Experts of a small language model: a sigmoid router, 286M tokens.
Below are experts of layer 6 (counted from 0) of a mixture-of-experts language model. Rows are named router (the router's row for the expert), gate (a neuron's input weights, with its number), up (a neuron's input weights, with its number), down (a neuron's output weights, with its number) and show model dimensions 192-255. Each number is 500 + 40 x the weight over its row's rms, rounded and kept within 0 to 999. Numbers have three digits each.
Before each expert's rows: a language model's description of what the expert responds to. This comes from a sample of Wikipedia text that the model never trained on.

# expert 18
Description: First pieces of longer common words like ass, exp, comp, dep, res, f in fusion, plus bullet markers in infobox field lists.
router:496477487550511446457510536530457569513526462493527503536568510484479389502528438477546458447567545497513470461459438556504538484465558534484547448481446497538470495466507517464475453539475571
gate0:450483480556514503463589489498475507504555430494482431498510443520545467489541493467545448470539393603549490494520433484516503417468533555520501465517503561625490478522493483558520515536550524
up0:437532512565532523496444494547514453566478494463543484477487436495515563521482449511511498493546554517449505525485541545480539522548515429581505494493439508526466509543509436490568497449563475
down0:462566480496532431438497504539450503460495544520497499456511447495476540522502521507460436521515481478537501521548481453459495541495420467579537474503571409548525520503473511482440519471460484
gate1:486524548535522500510492465564542552456467482473540470536449539429484497443523512509552439498578478500517495512525450536466475455510525466484538570510523472500464549489497484495448421506576514
up1:540451505459489546553515550524483500506473519512526505427527521521535534498577523523517527516485455496459538492474455459423537405465451512473451452542490471529515483512439402436582527514482445
down1:516501461527494477534502547517413484461504487483494479452500589520433438427455458487525492554493510539509521462506499489455514468424488539473472426518515460549453524515480554452507478594488509
gate2:537493452485482495402522477517464522488545461481487537477485503473512530494479452506558460502494523440478443515499504536489502510471509599499469513503505518504501470462475438503506443517530563
up2:520512500525572508536549508515433432517455481453483513497491508467536505488474566488538453509480454626538525565447528498501534536474567460441499511465504559506514484461500546521494457474539572
down2:444514455484517598551518512461456504507516549431501482479469487510604470526542476442516460555493506523514418416520494572512459450505530477516497486450501578578433464521551466483488480478526482
gate3:542547464499530488479481486469440487456476557459509432600533501470546564476466546502545554543507567498466503498452560450477548572535605493522439421512500542518395482542470509513513399503532535
up3:513498483466549460479550500497490471462534443516472498474539511542464543506481469503423497574498448557437502530386459520507474571495506516506589512486469479555509429445495511555540514503466549
down3:553486530503409467611523566556517455468480550427499453461529471578430506491472538567538420467494547471488528489585398578539501533567518523436584550488489485552453491483440518471549471533364507
gate4:536467528457524504522462451480467555490514492541525517529518516480536445482444525450421443514505508500583495526436502564475557520402462527580464484457530467566461468425465505502502523459487494
up4:433502519533484467552603487524406463537503547516558480503429528455512600576495487543500471534519509457489545516484500532505476481487478380508524503536510487536426489525537523547526455495483503
down4:468520484512566475486518504473493525484529491498499488465556498508568530474515469476513468538464497477560465474526522520521440491504507566473496511489431562490538464472472502554563453454571564
gate5:509581583504494426489506528551539510512490493454525492531483450491586444494537435517539525479529500525437455524515484418408574466489516541516481507517472520497484574408506492496579558476469483
up5:477462430428536559464470593572538547536597471546506442472588448524454512479445515541469484493596505575467506516473535539467433458475510401546522499571496488588500578522434433509555457489555545
down5:526435518575474507519441617486488553524536450516464520455460522563537518509508542505457484464500470465491494470517496523470430524538499503427476463517467436469447519466477549492485576492561497
gate6:537448509546519495539494517493454445422469465511444581474464450501502506501486458451507545461445528436409446488477457480559528467572470517528498500493482461520577463484508484520419506519526468
up6:539506434527585567509495505502495567505546480447504544492438473512499488546502488470484516459475507454466470445424524518524544514555526483460503502511472448486538521489461523439451519475504543
down6:487443455480456449485464490572415470535547552534441543449515562532467526385505486507608559561454456540519451528532422524502497479498462553506488493441504472532597451446558532524476567593546533
gate7:483537515508447470551430538511576442548492527513498526445575568477513392556538506529482417451522475553487522486512433523570456468592477512538533553468502494499562523398510476463572531442534487
up7:517489440433526527469454595432501521536455488503469472508409428520481564494461459528482486500532464539425510545482463502500474478560504485542500449537437546614433504462455560495392547453522465
down7:546518471573505547528480541477477588454454456516553506531418469496528448545521509425448478581530477491497529537462550505526518437505524518536479498487504486440536619455518540515499511409409516
gate8:492472561474551460494538521546554561456511494558531383494513597479542525515461470537541528470526548502414498493513492450492580454466513454477526509469455547516456450469430476503477441502454502
up8:477540512565481597469501456557514485456564498467528526505514437474554496490478492464540465484469455546464531491552429571523513431481447446485522511486441408538500500513488533437515512535520539
down8:460555500535491517487540470532441449532490543503507559495470478552526523466556490480525489505426464540545536540486507518514469500511473526493580500492506482542488478529469550496596450490448490
gate9:540477466579528467484516549558393470479568449426548505512456508432508509462494485427443516534510534538527451439562481490502517433515550507446570569490491462468505496529459540538569498472478581
up9:504465517518535451436463480466510528496525479445520522501529472482502500545524424493507531484587463489514462544448497475512489427481546417492431487550523481576460466492489551467448539550477460
down9:448490560517505532516490608537572464482527517422509525437502516518572557455518541500497519530519499440435488533508443603531510466515480464499502472543552441500486487422377489477456454509498488
gate10:539589540543457410562454487470509549509546492501496477464496545415485481445449495494508493448458497476555504546513449490516504427496489500469482501544517475532582459483552512470529520503532496
up10:463453510481513403545513476558540439486555482500546516520476569460495543485423553454551512494473523464462487465491563488496536472512500538469509523418465481496442542472493480544497520568597480
down10:520534541529553457542526453475544521584560480474504500580545510497479479496482551463459495503423514453554540502463526437530586418441487441504520519479519526474598448478540522567537499492520444
gate11:551484530455569472509532554452455506524448455433561431523586520533463524555470513448520459502461570510449520539507459561533571466458473525476544463486524459553421505449456419521466519462511481
up11:544604481474479546514545502495550476485485552548520545511534504465515582527509546515481482561517512531562496498458458459487419502519440529511525496479487467529530443544544475533521491457486449
down11:529540550577434549577503564454489485505498481563526605462505501425464494496538548479504508576521463473502490439510409506473547480473545544483526468479457488503596509492578543513548552464549515
gate12:515491474604540432468453469495527555513505399521470507526552482527475450467530500463531472517483481528556481417520486534441517534605527462557503463429519476462478537545507547505508515557492541
up12:394505502522509435530470523501435493519517555509510535483506495594435417487500551479462448509473513509448609432485499595494543548563476429487514588523502499450516516543528477505553504545552488
down12:423540544534427462585520452501602511505485539512468560502459485541509509517493513480481480403482545446438500444541551489452470461531532486537532534516549546469476538540496543383453521531525476
gate13:516526525533535513493523437537465505420500506487514448461513516483493489513503519575459488529559542533517440473487512451477590527490450492504509412464557512512462486555484498499461514482505493
up13:439563536444526554533430503517527487488500447485543433569452468446483450510452524512469535448498493476594517512476553524419470557544466469527499433491515479438496504455516544485520488464510526
down13:537490493458536526503508521526490477479508424523567487495485601489461503458502528573545542469389484465533563525497489458493526459516480549428479555459453465467465438492535478572475478567506521
gate14:511448547446518421494549447473394505488414436521479566523508480428527453542622463516516573452473541413463483554457477485456527513493532468483547477448439442544537435481500544493532565528529473
up14:431527543551485501514528516528483395574489464468564505449481487513420505480470499493425525541538556542469539478483477495462440500440458520516517443531453505480501512528533562499537466587486469
down14:493452488571499470521529479459453547512537575567358434526466484545538555506477527525538484501457476543444584490507504482527482550518493601446539514500470455454564512440448506512444494525510547
gate15:478522497486480492459470496452464433495486483555525508503488515534439554562520559528483470519535530504467493412476468478535528523460504456492538538512531470502527500540406418518435408558347482
up15:445455503503457587531457498490481424611548507479480495479434426499517523477503466528447435536443421500514479549494571500465472496448445449528490485512547477533474457512540487380497491521468512
down15:504519471509557484470468514500480479487600493478513478520418479449459453426580521457508448519491558455495515506413516473504554485548454495498472423544542488526523483496559446496571534499516524
gate16:478459525514500448416512542507471494502489544443538532435569411436433498499508462488521480492496511541548485547427538555450527489549533522570452559445471527471513540476509479467473477519489490
up16:511528492501487493499514503512490529481524471457552454492528512511532459522504508508456557484529527585536467549506464478487578449419520480510513479525477529512508501533435502546568484474486494
down16:473512505471503505445575459467467615509495518441523488486385486519466479483473500498497514447559535495513548531533435494503496477466516492510501473432456522446519479494477560465496496479484555
gate17:608449472551534432457501504527503496500486553498486556527511517469454487543519430539449542474585533491461552478559506463493526532569488524437536547509405512575511468505485482570491519490552495
up17:550520444516479470474457496519565548511501501508463436543471459528528539479495508560492548535504517453537496490534507455489458558542601479509498473530460486518539499394553506474474470507494427
down17:523530517544490470476484486473569524494493552471470527539500458453496422528518468539510440519517527486463507502519453507545510568528499445518530476443485497520464436464549416458460490492526465
gate18:446512508480501505450529490536483552544531558426512463537480511540527490488459537521517531502482530438491484550506454502456523529524553489551485537590452535442472472515515500471438476475540449
up18:455500464438529483542546513457529550475526496534478571561484520502526500507554463518414525513569602548497471504506432521439550494470445473467527520496421479504492533603525558504460557485481409
down18:539470474416433517541557528526566528486460437488418513519547520566574570522519394435442504504546494505517487492461531509453502501443553587476454563579473492565542533472490501456502472480533518
gate19:525495551593502419486496567470433488487508492498550516568543471498486496482505487516434582399462541551467526518527469479495542514563520489501494502528502476539523544527524583444445514518528471
up19:436472548445515490499562516553474528477451510473493504495557486547498602489451511468483494464490436489496441534477555582545513549514510508523438487526467527507541522579482477450527518465514562
down19:486572423505532440504465558490580517507551492584487518506456511496502515460470517466436498452447470493476533488443434553445512524533472451529499541445488500454413529492488516485558476481511477
gate20:422541531491524509476475447570472553475444471586505512482467550511470515484581467466481454466520517535555495461548511496460483462450521518477541466443480581502466451488486495417531453517592526
up20:518528507478450537455490453533415483505445511479541484588514533528543482474469501520462474519468494570549515503449537493489444498473551466489551473475491557469519512575555493554436567497544490
down20:506450490463526535408522435477500450462512460471484454497487461496501504542511526533477516590554532508531458535494534489548529486533491453552509429458477488479472449517480449502483531565549455
gate21:537518557537498500420564596536541461494499428495521486537505528462466460491493475462440434515450506512536499485467614408454430462490566484530478480461462501571546511460425512523429462491507503
up21:459540484572554514518530543526522441487470444563477439514505461477491440563510445497453481456493434521522567496485558466500550473476519492450524542474494487471571544434525509487449565554473434
down21:427454597514500517485543489539489513491585467518437493551535477515528473535482423515542553505471505483543506450416505530534519529534539539492510469469491546478483450502410554483535522449519514

# expert 14
Description: Final pieces and whole tokens of place and personal names, as in Tombstone, Conegliano, Montreal, New York, London, David.
router:530510467518530518542532518501485568516477476518457498516560553548556461480506459537518503558498486496561489467432508500559489407485544564509480477477540452447499502485467497546479506558445502
gate0:536521426424489509438503563522506503514459495538568458468614507488495576530466447565549532513525534476552457497504497519547511533514474531395490504493514432465527452509458504509528523463357486
up0:466512524509561466527490433529533487517545466491511528453491467464436550435538500448486460533472549494532400499517510484508472513433484582550588498504430502441535497530580475497499484530521583
down0:608511503469462472510450470480426478473573457562534430475510537495435508506486488581459443478488490507488557519532513539522462472542487530455459541473517504501533514504491504515457514569541435
gate1:437476522454443471498569535521513515473544507543530493495554505535469557412523519462531517426480522503573444517555421489522421479574498536516471488508486477555517512594551498532512507507467613
up1:545480497506484524498472419498555506467494466464501509468466393486422470560516469554465541513440487556505494540537545546479500505458474498587463553441521554565487474546538520527435570536566478
down1:508449525497528577444554451458474519529537502466482488535477480439489466497479480467452560546470468511474500462481502504449524441446489530516514540595373486507504546493496457539512551472524517
gate2:484518545516496498496449553491433450472498473576460494465460466514451505509559558484495608552584470495552564548537550499477441537539474503489557512478567518512485493541458489495477463496536469
up2:493486492468519529420557447578544494500458562495580442498497488488506538443533500515481512540489505566502516496570499557510506512509497492519451498473506476467573549455519470497430515471507489
down2:490473478554428496497492434525536519491539521495507471494553547477476418486531460536464499507457428469453569519506551580514543545527580607500550511434456443497467532481496520453495492479585514
gate3:517533508450469457496471466508496547497565504532504530560475503516451503518494403514498514454474423491498502510506470533469481519533501620499540444538463476454531417489546514482438516396509528
up3:516541482504498490525445486502522474538424473484426398525501562546525496492458472479451518473496453529545503504471612509473541522519463533549495536488520477510500450494452409595435438496505503
down3:511549444560521548558464496495582461473542492514452525496539556536457421464450493513452527444427450458508549514547578562513492444445452535517566511526513524477507513511441503442507532561614563
gate4:483536452481568421516515584431446483493502490507451509559511430463509533500534485509510499516507522437498487478480563538474499537464493513501556554488540493482500493583451549507513471512463517
up4:486511508512448483451563555518548509514543555517491461471561592482456517532522483520450489503495569493516500502473474542512596485578462497488425527494446555480543459530487472608525531488460433
down4:514498430507506534496488531453489497495430532537526492585516461477447474512486460497575544526543446490490526504486477479515501518501471453486503488549554478469397492493509468508515460464406506
gate5:525516510513425505492574464527491462537548549513454616479464522499479485523468525515436469538465484507519516512420503583507480440491548439461461454524428461529447555504544440514558498445508532
up5:623511512515496488481476516492414460455509513482494501451485508499539517553536535468549479459518524524481515485499518538497473461433522577464516440451518420492501511488604538440514473505489480
down5:449384543555558548521509498486437484498504481486588518561518508484510481443526518443469510560459511519448553474559472526548498512533457489556487560458520483498412545523439533500451531557467482
gate6:456513416474454559464493530492464561444463430510488554482573562468457425598496401532474570447509444511575470456557512519548450519501489446505492488495519519559485505433467496540494564574537487
up6:474501494520528510492485584494592490524435504444538441527485484497495568457497433445486552503523488437426525529539457533532455499492504525438469452510480591519560564485524537470482492503510504
down6:448523476531510471541585562528531536544606513505483468517486461456512456559537471454480471476487482465415520529539466542517533535498461482467532458523492495458494473509485521532483504509459515
gate7:469509464504431515489509438481503494445503521512526401511562464468470505470465492550516476535545443423555487484538513573503547486480530426535437470524506426554523504446474495530409451488531575
up7:552561504477533435557537428529591533439538549495464498537445533446535449509478562487514452470473512544518406509456471477539479468435523501472552509474422493525466540590492511468493515452435491
down7:453484519532525445461502521484525473514518475490500489503483511552511489428437503516492471472568478505487516566462566497518499512517471543453528486504408470488496422523594515468523518540528517
gate8:508446449552434516506480412484545505517459453508451533514495522501453434571470548501471482578446531529498547493487537492386459473461509532559534430568531490543557507489515550501509489445456493
up8:507462483483442488488561547498567447539490469404556552576507353481487536550483443450443498532540527502471464513545498462512578466526503532476484454540556590538547443515448495517469542432437478
down8:493514538476423491468471489527399500490460546535470531597446508493569529546493533563519455490430514457474539462491488603491522567509588460506462436464457466524477448486537514572526517515534522
gate9:570500557521461521550519429538515518531488500483464521451461558601497473532480514567498476482496503563532514533532529540582536468485544530582516528514491504515450501600457396577456505490501467
up9:518504583495493487497518509535435551480478530542597494521498487510448450529429459531483494508428570554553417459501490514489509534538406545481603445533478446503516478512503497609537541522415480
down9:528488484525452453541489469517498520487500458494498475506458449531538545539445507470468467501504479581492519389504506515486476509466479565511494411512507517472498510493521520474517463521576462
gate10:468468494495467463578425502534521438473475487561596449502511573431497495549507450496541409490449560519588514521518539538483450521483592495474477553596471519601549490503490544449568457553507488
up10:467564539532524495492558455512490534471474472461467486477553371439485489447474506467526488469498563431534532521488515452467528474580439553455505448516544569471594514564513555545494503513469499
down10:492517487479464452501492484567493499486478544456503421555534432490507490447498452500535491566589416502558599516485454541500547521498468470541413469535442589481506524542491527459508488463444480
gate11:475481475526495517501517510574531554490569510531572457533528443541487547450446497539514511480513514483497496463550509453496432451472521591516512448514518577487458540467469527448418542475474473
up11:456454511477489470530519520477466415458447457469518598471494440488431491516539517429495450518481547582466542456506555507500447521568454525559490463564463533425521476453525528530520497498501548
down11:525527496441474509500512491484489472466547440561517438516495508463484451491487472529463507563484478523454509476459559481475499558559525520497513515476505533470550505532442532460531549520499604
gate12:420463438519451557495542505487465494421489491546553463545457526501458475537481430507468527555510505596482507510542544509491488553588513516538532497543469527534518494473517434514502468454522514
up12:484490531444614501531490434480501464446557460534549453492534494497515440465490498500465469491517471476456470540526464502458522496489453574503416540468557580477532526476544506487463423523598515
down12:463446476558531502514484488457467506433499528483426466525561505418477513520474445439527497516496469550498461462497452579477463510545507467499471433507480469441551524468478471462481427463463547
gate13:468551583477535467461526436553516467522460475563446495501544532512474500463388446564407501444450563539566451524454451524545556491498510538453535436501543467586431456508529506494502454528569634
up13:506570558552505534494553502471498571535444487489440489566554528505539512453543447504511471593496480493491496484551472431450528503490481539426503515504482471411576520421490561519462523455523582
down13:509525476510507470529551467511539455505468579503512469478443488491487483499540426480593476473523469518451487516470458456479515483517532489527543502521486503490529473494501472469535434496467420
gate14:529580441495524491518512501493541546520476434511490459500570520403503452560503481545528496465559529523527460489516512534574481527447472485495521463486541454480453467510449452548494477499513519
up14:512478427431461473465577617393595433517492502517523456525499552495475473491462515508551511493488486454468508539462534523489539524567554508512490556481521500469591481479401465536491507486501443
down14:508560467471591489526466483492495531496496504466501492544486405367472478431562447471550473499523537512542538542544445512526526517516531516480513555489467471474461497478502513551389523528484498
gate15:523494451455442567538547523471543513491429527509533468464492480492497522496514448497540508580487502526487503440461463573488514550537481466437482478514604473441466457604472491472518521482424459
up15:496527525468562477488546515529498515527441390457483514505549466534521564562534481463499520428480513548533492498560599428485463476538469508531531559526533411471511601475467498519486536464468476
down15:578491510456565461487518419431482529499501516472441564419536510574537514485499492447503449564531535596546474550511476403526570537491530521518495510482491492454494484559429465491499511610520517
gate16:497451588482448474525501461549500418551463528509571450453502456486486521414480511532449440559473559511483429511521468502429512471484451512557519518527411474451548535462495491527479459569512519
up16:521457458549509442486521480471532529380504580547431497558503491509497491502536451464445529515499502556475552541563425396513517508560561547436553443485496458509513516515446496477499518532435505
down16:587537479485484510476519458530449485424574597501485581555525478555504468600554510487478470500593473508481531527580528464508467545536531505486559459472509533521488474575532428501512569513545465
gate17:507447498577476539501492541513570548535492502564492488500477481459447492448565479491470496490546525407483530513555447504512423529496513450455491436528508450532475511387512522468593547513477500
up17:543516499475468507424548475488461467491500448484499519525493475480529510501496568475563431488530418525498449495486545499491499424505466533471513540520478583464554515517460492422471484534520445
down17:553488561552528531510601521496475469527529496502459508540462454472482517494530522514538466421510487539478546477512501539536479483509536461476568534512512577473458514569526513537505468477552500
gate18:472451536471428450423448501495471470537528415505491475602425482469415526535484460457498456513524517432460524526468500535529479505504512476498497496527489565458562548497553589470465450474501527
up18:544519505465480595522524544490459502469465484525551551517421517483454446543578512520438491496416496568510479512481538525531450537514522555575447475525454457565469522497508499554579461545466448
down18:502450439506437492450530460506509474463544533518460500549564462503488463546545457453487520500569448582511495483512476514515421580447502489520530554535477463501492485510526449512484427497557516
gate19:486450524531494516537499480546498479491507566511457516484467541498526459475557616503524513497467503449495465464498519557525450475494522448505547488513532498507436547471495502578615507456461501
up19:410390420505598437533457516516452545532467538536481581426527525472531506493505625538449464530480479432479472446490414540555528471543404448473566483498508513479525514530532553522459513464579480
down19:583482517483490366534493563528527508486513536458546459474497505456473473592464481560474445441552499500473403526585493538541516511500504404463631479507489478473473550455504487488443466495527488
gate20:472527406558467520562489507476522540513521502501500520406508486661497415499485511477499544547470531483523519506503467411609534510507513483541515516515456496478471454494489506530495475553611508
up20:521507503516467532470572523417521512447523438511472441470481461532503500481538483536526529493522524469526521544515459591528476472488520485476537556544503509477512441525411547480465440467601464
down20:443501502533477498419437524548509466543545558494501526523473458496460463434476484446478540539466459506456508514429482518464468431495484529518551542502564567569539476489579512528454500548493462
gate21:477532518468477512528523494543512454471506525543555514469483496471501405459456487494436532523453548551481526468474507473432484540494561505450488523526431411520516498477553529561564484501487525
up21:469534501444534510474504530514470529482430476504422450575538485504500472481483489446514500488463477572470463559477520476517505469461508489478543500498524522490490503462456497474506488482569535
down21:485489562492458503521493502529444499453468405508405514493516468474522488538484466506458469490468486477518496446530537447484525480489429497441475474469491494507513484497522506490443512532518561

# expert 7
Description: Hyphens in compounds like small-town, the prefix un, LaTeX symbols, Cyrillic or IPA bytes, and fragments of Latin species names.
router:446498479483577549478467506518537530532503491482521554560531519563477458505525459542475518559484458525471465483470475573543506453470522594530454456566539525484413483493456514470453479502517572
gate0:460425492451544421505487509552538514534472502509536445490555488546467494484480435540458550505496454453476497464487442515515548458549547504468482506512528576477514443459577472504463494448458471
up0:495483498512526535440523460493567584550542487471517528549463537549547528481467467463525549529522458496409457477486481615438501434532541454501495481470496458498496425425508476470482565459553440
down0:519521491528500448489513471481511540508472477482430485442463489535577453591490496448542508534430423559514511422431496403464544548499484512498500503544511400470462532522473452517457504451426465
gate1:502406552504580483449474494493530571565518496515558514533563485575429488589518465523505484525446513514439501475468478550537470493495499536552502558444464564552480545426483581614518591444500456
up1:474495572470505483553502492471441411489521555432520523466505474481510507507471450570443530489465497504438464468433501537508445468526440474451481509424433498486475525509593578542539560504501457
down1:527462523476550426574444479494497500506475518478495497529468489478467564498460478537476503500414515510549510466516470496570396478516503488481504508566514454543440540538485479541451517521470487
gate2:500498514556567450454475529519506550507407555467510510518498553551431520470456557549464514471459472493530546431454502558508447488443551516401415516465479507516426527432488546501455488536504460
up2:546555482486558470490526532490506509456465484519513392493570474512529499496491521535553519479497491501470547572516531505454508575478538542496503455475565501504419497460512446544444479512419521
down2:451597421495540504475505468514442505477471466477513514545512528440540486478533483507529465454525553433487486461500517506436517564540441518518540535492527468550511562487531475550478537500525516
gate3:480445488523550541572405404549511549539465473550515559496565543516430494487456476499583557478507522536441515461499548559516521436486512486546520520461517525501487483501522455485500553441463557
up3:528468512525422471481439503514539425467477449470515466488501449516529487501475566507416480567480553507480499494459479512483420490498469518544550474481477414509503486454540448502483495480586488
down3:549553522477537482482478541491530494488487543505528555456500463437487495531474463501495495501485535505519498527438534463473500506513545536509521540518560479528479544522507522492573439523539443
gate4:458480457487528462478478541459510528474506455481553445575483572510522647560436443552477498486522520518450562443508435509534502555528547515592506530490554525495474483531458389566506529416567555
up4:498448517481475582528460488516511453468546587453498465459518432512487470518510508470496480493503480464607418448444552524491569466547430511503535495609594506560557462476547515455516470523488433
down4:492517497547523538503489491539480489631457496489489548476473534494468473497513550516517501495432429450496513428469450479486563489561469542494506463559501507526575487467475553579534470497494476
gate5:501454499477562514490491533506471487528449528526484529568505498523507482571501500488451548477458463531510477522463532477524551450511570542470474513527488535534487453430469493550560466524504534
up5:385417543487495497525554499465498544519456466425480418544564571540460438458503559462553487581556514492589516423543544523460530468500459452525471465523424473501535507485531513546515486503517511
down5:548500519523449479484520593511549522505501526517518476591502563398478465552503405472521615498472515597427501482536520552482490469476474519473476514418493541446474495469474469568517484514516480
gate6:515572447524494539514555517491437548484502429525499517532481464468529553495551521418397469413545543559544501510496473507497516422568508546447450488492567485557538423526489563558476487470501592
up6:529540574487489512448432466498501487488430462454520465525448517546498571489478526523492567452564544506443500475564559498439480523407532467523456466470430442559536568528553528531472460505517502
down6:499548531498546516539478399457564497437426512508480404457511497467428492506494554484501558437619484498553475463534511421513502530394499621486543490494514417529415536477530507467471563475545471
gate7:440469488604559582498525400486509529496487520427559475520580454493511514489489501502471482520473519440495440519558511488501580471547557475482538457522496514589415501509476481542539540556560476
up7:461506515504468465503406520439561520475527506504555493456533479489486476534556509503497539435447486480485496515514471490467529521533458467501458455432535474524486475503556473424523512491529508
down7:459474566526449516457449620590494489483471549558490480504385511478515451450548465485502488504591601517481533499534452482479447484539489552482567548520548497480528460504547515508475476516490527
gate8:478545472460466594449435525607535572450568441499492548448443486502414495504449463483511541466509551508505442549488461540573534444415468607450488480554535447525521474539498555543630425466526483
up8:513508549486485440523490500544534537580516586529481463612501453456487584428491451484479519411474472499495471470532569464482496483528471550470506528476532482491517547539546491589475461486397460
down8:567457541499481534471453543588455434496524495431452534474538524461511483419508591454494504444486494442473476508481461494573555450572457523401555533516496504549445413534511499479550511519512510
gate9:496493431468518502499485523506486559496500504465535473546594533473513525582548487509461459480507493540470493506483524532531500518567580462460460476514553496462448435515463457474542542493436604
up9:529540447533548485449452500532452509477557442427503522578541510470540548509538494445470487472456455549446473484523552555468433460579475413439389448493518534494496545499481464517523509479472606
down9:520475477560527480483500494488483526536485486505464441522511492430505586535438493556466507550451490570513484489507519439542474556549515473515468461479532498553459484536489431516500517509556533
gate10:488507532507496447523513495512502486538483497542461456500462538425544501413524519533515574519585530531493469445495533492575473487452449541421516442413573532424427468467470489443424451525496497
up10:439526563526482509521533534481574499463508475476481474475448564497488524504455480475449481537547485537453518493507493494503487491486542496459529543531471517561483531469492521576485528481509517
down10:457511504485506544501389544440557535479492528533464508504479462498505531536499514465528516579458482473531502555507459548504462497428414476543501579460461464396477505492478489569524501496511497
gate11:525490553443482518483445486517542460564539494536504483447483452564483480579512481511387408478494501574514485526450529524497533533530500427552439511464553521505416578574461487537451480521521500
up11:504503497545532450479466488562449526504479483477532474528544490422487470507557590564538517507550561596432547556500469585486564531593424553480501424551466480538537474421491448466450518549494500
down11:461471581515498431437467561446462544517497459507481511433409524537522540468477513470525528488532523544510462601549535442516539555520428507417497506479449526423521519479499596562465535492474515
gate12:480506490504488542482562479469454477491461516490527484570516539564472522573507485533523553522410490455468503498521459510542523548486517527515440493515453527501431470436473471486442508463469408
up12:538494534515537491469519526495474571484553541498423424541464537452484524464497546498463466524466504530485490499573554516459449525517565540571543553513477454562576510590506477450531473565460466
down12:494542497562473475538493481509500545396502511474439463449514499541519466449478462539515416459542560572522471499505527416528532480495506475534483484517443468563550489503527539428497434551484558
gate13:502540483477591489549484522568501516563526602477506482495565479511438522459528468557517536471489549458449530508412543465516544470489550566497481543465588486552451467493483537500492495486493553
up13:546505581487485524440466519490479499498517485483516555462512478571613521549501456514454438464486472473517535539529547522449514506453504523515580481487464461485553468521442410480468505501434474
down13:436503460503448527512601567462522602515483501581595442509447533478526491550423532540539439476501508489475591530496460511512493516495462495580470530475485433569421575475472513520486429527481495
gate14:451404438464589500432476525517482530443480573520481505527502437511564495542570457485471517471482512506484488556502541523597517482496461502532490540538586532540426426505491459450496514460488525
up14:499560472542573457478516525533593549458454488446521476497452527442521511488487599465458534536445498522471564528553474491497584564464513450490590490503463474501547503472515497493521538493463467
down14:472468465488485504504554530484477467564500556462464500515466503470476452495478471533459451525473493469529498480518492499442532457475509527522466526483461491382476433513510495497474456496533500
gate15:491480435447537482586480437500510542533491442487496440527502539468528487491438420498483537545502525446410515392401518520510528564533507442488510563497566513572440516479566531492498489536436497
up15:477600531546508464541576497509485524477574470489481544504442483421520499518445558410474505500565470519574496527506437442478508504543516547442544505484487469544552470507485499572508496469466513
down15:540478497518474477528588469557499486461518436442455507469467492477488549539532479490485515490489534536548466497469525494543433502525506497510532482526580583548474496496462525524561516514545465
gate16:486470538489472542487523466525515486518483542486529457478443463467485472522469419455497447545467486562538618477450520519503522500464441480560478549521473546517464487480478498476507453497441566
up16:470502522515526538434514477537444541472563498555519469521512592494499469513433523510516506578484445455543490506476471485500482460477468475411464453549484561427521546532526489542505491461484507
down16:422556512501505518513558438493494530520521497452484470495496456549552547455504485524489547502517560406570461493542497518474535503471488446451547444566514529497550488471483541488518505488579494
gate17:503508474471578533512477474484514521533505429486397482587588494520554502458473477520404599481460525473497508550477537511582533525540534484544464509512515534513532474493556444523517503476485481
up17:512501476529499510503491461474434486489508497524505484461464523455480435540544532438563482551505501475515506432460517524515478516443522519518511506501409531527493422545475459447469499453514477
down17:545469550547538400520487508573506522441508423533527470487541523502464491495489512502503539507431543464476571518504438510520471549525492440457458490458437460531511556470512491594468475457468482
gate18:477554485518490551486563426550493502496502481439467559500434550475462513436557443448489547472553453492534550444473529443586493472496522505470501510610491538505440487535440538504427411448555528
up18:418505514431473537532554519478477477485524530566442484599571463479523418547518523469531510464516442513489508463447539518536457543504542533466448475486472465512450562532511501496490528532577486
down18:489472458497453509490522519535460469574471443502552418526499457528578505530452452577597509501428479494492534518492480429537493565440540489539462512498449510462530537487464482487509519533416495
gate19:471518422493594581481495520534482522421538530463549504555505498531563542486459460528420520436555547499449478479568473430516488505526522446477480488501457432494441501519423462473568464514514477
up19:437453492474451505457515514520457472514479472441434533457546500571504481546504536448570540493476438486462467467495518525528543443541416482529498472582523535477478549570471513500462414526479491
down19:521373526506583512452515517573472469545496495535508407540466588473427515576446440440452473525419528450474463462517525446529506430518503528534471469542471481510540520481501499486484581551495519
gate20:515414460472548475524508485564442502489555513476523477441499534493566597506471415505529528564509544437490468497514453584500566458508530438510514415568532537500465454521491468548504535480535467
up20:570521492513536496476512554534453475532558458494478513479460524533461447491490541479486551583459471493560567490445561464491479470501571571508454499475502498485424404471478495519476451552571553
down20:515525544482560551467498559504455555499437525431476575512527488537492484532437540551456543529528531455490527498578523545457468463484528532475474505518497533524426488487413473505508430553493496
gate21:473516534528452510507471495522495459462527490514522571579530517569436482516515516492498505503542504540555531526461558513512475504477410478574564513565603503563496411519549463462479518516534523
up21:576496479523523519515524494505571455468437477470482530500451541450533473452448488492474448543437566456530514484525552527515524466511505478560552527517534472524505507498531549507484539467504451
down21:499467453555493485436451475481488450514470539462499473503483501532503548404465520441534548529499520474528455512518424473547437479488497518449487513533495498547484529480479520545537521414504530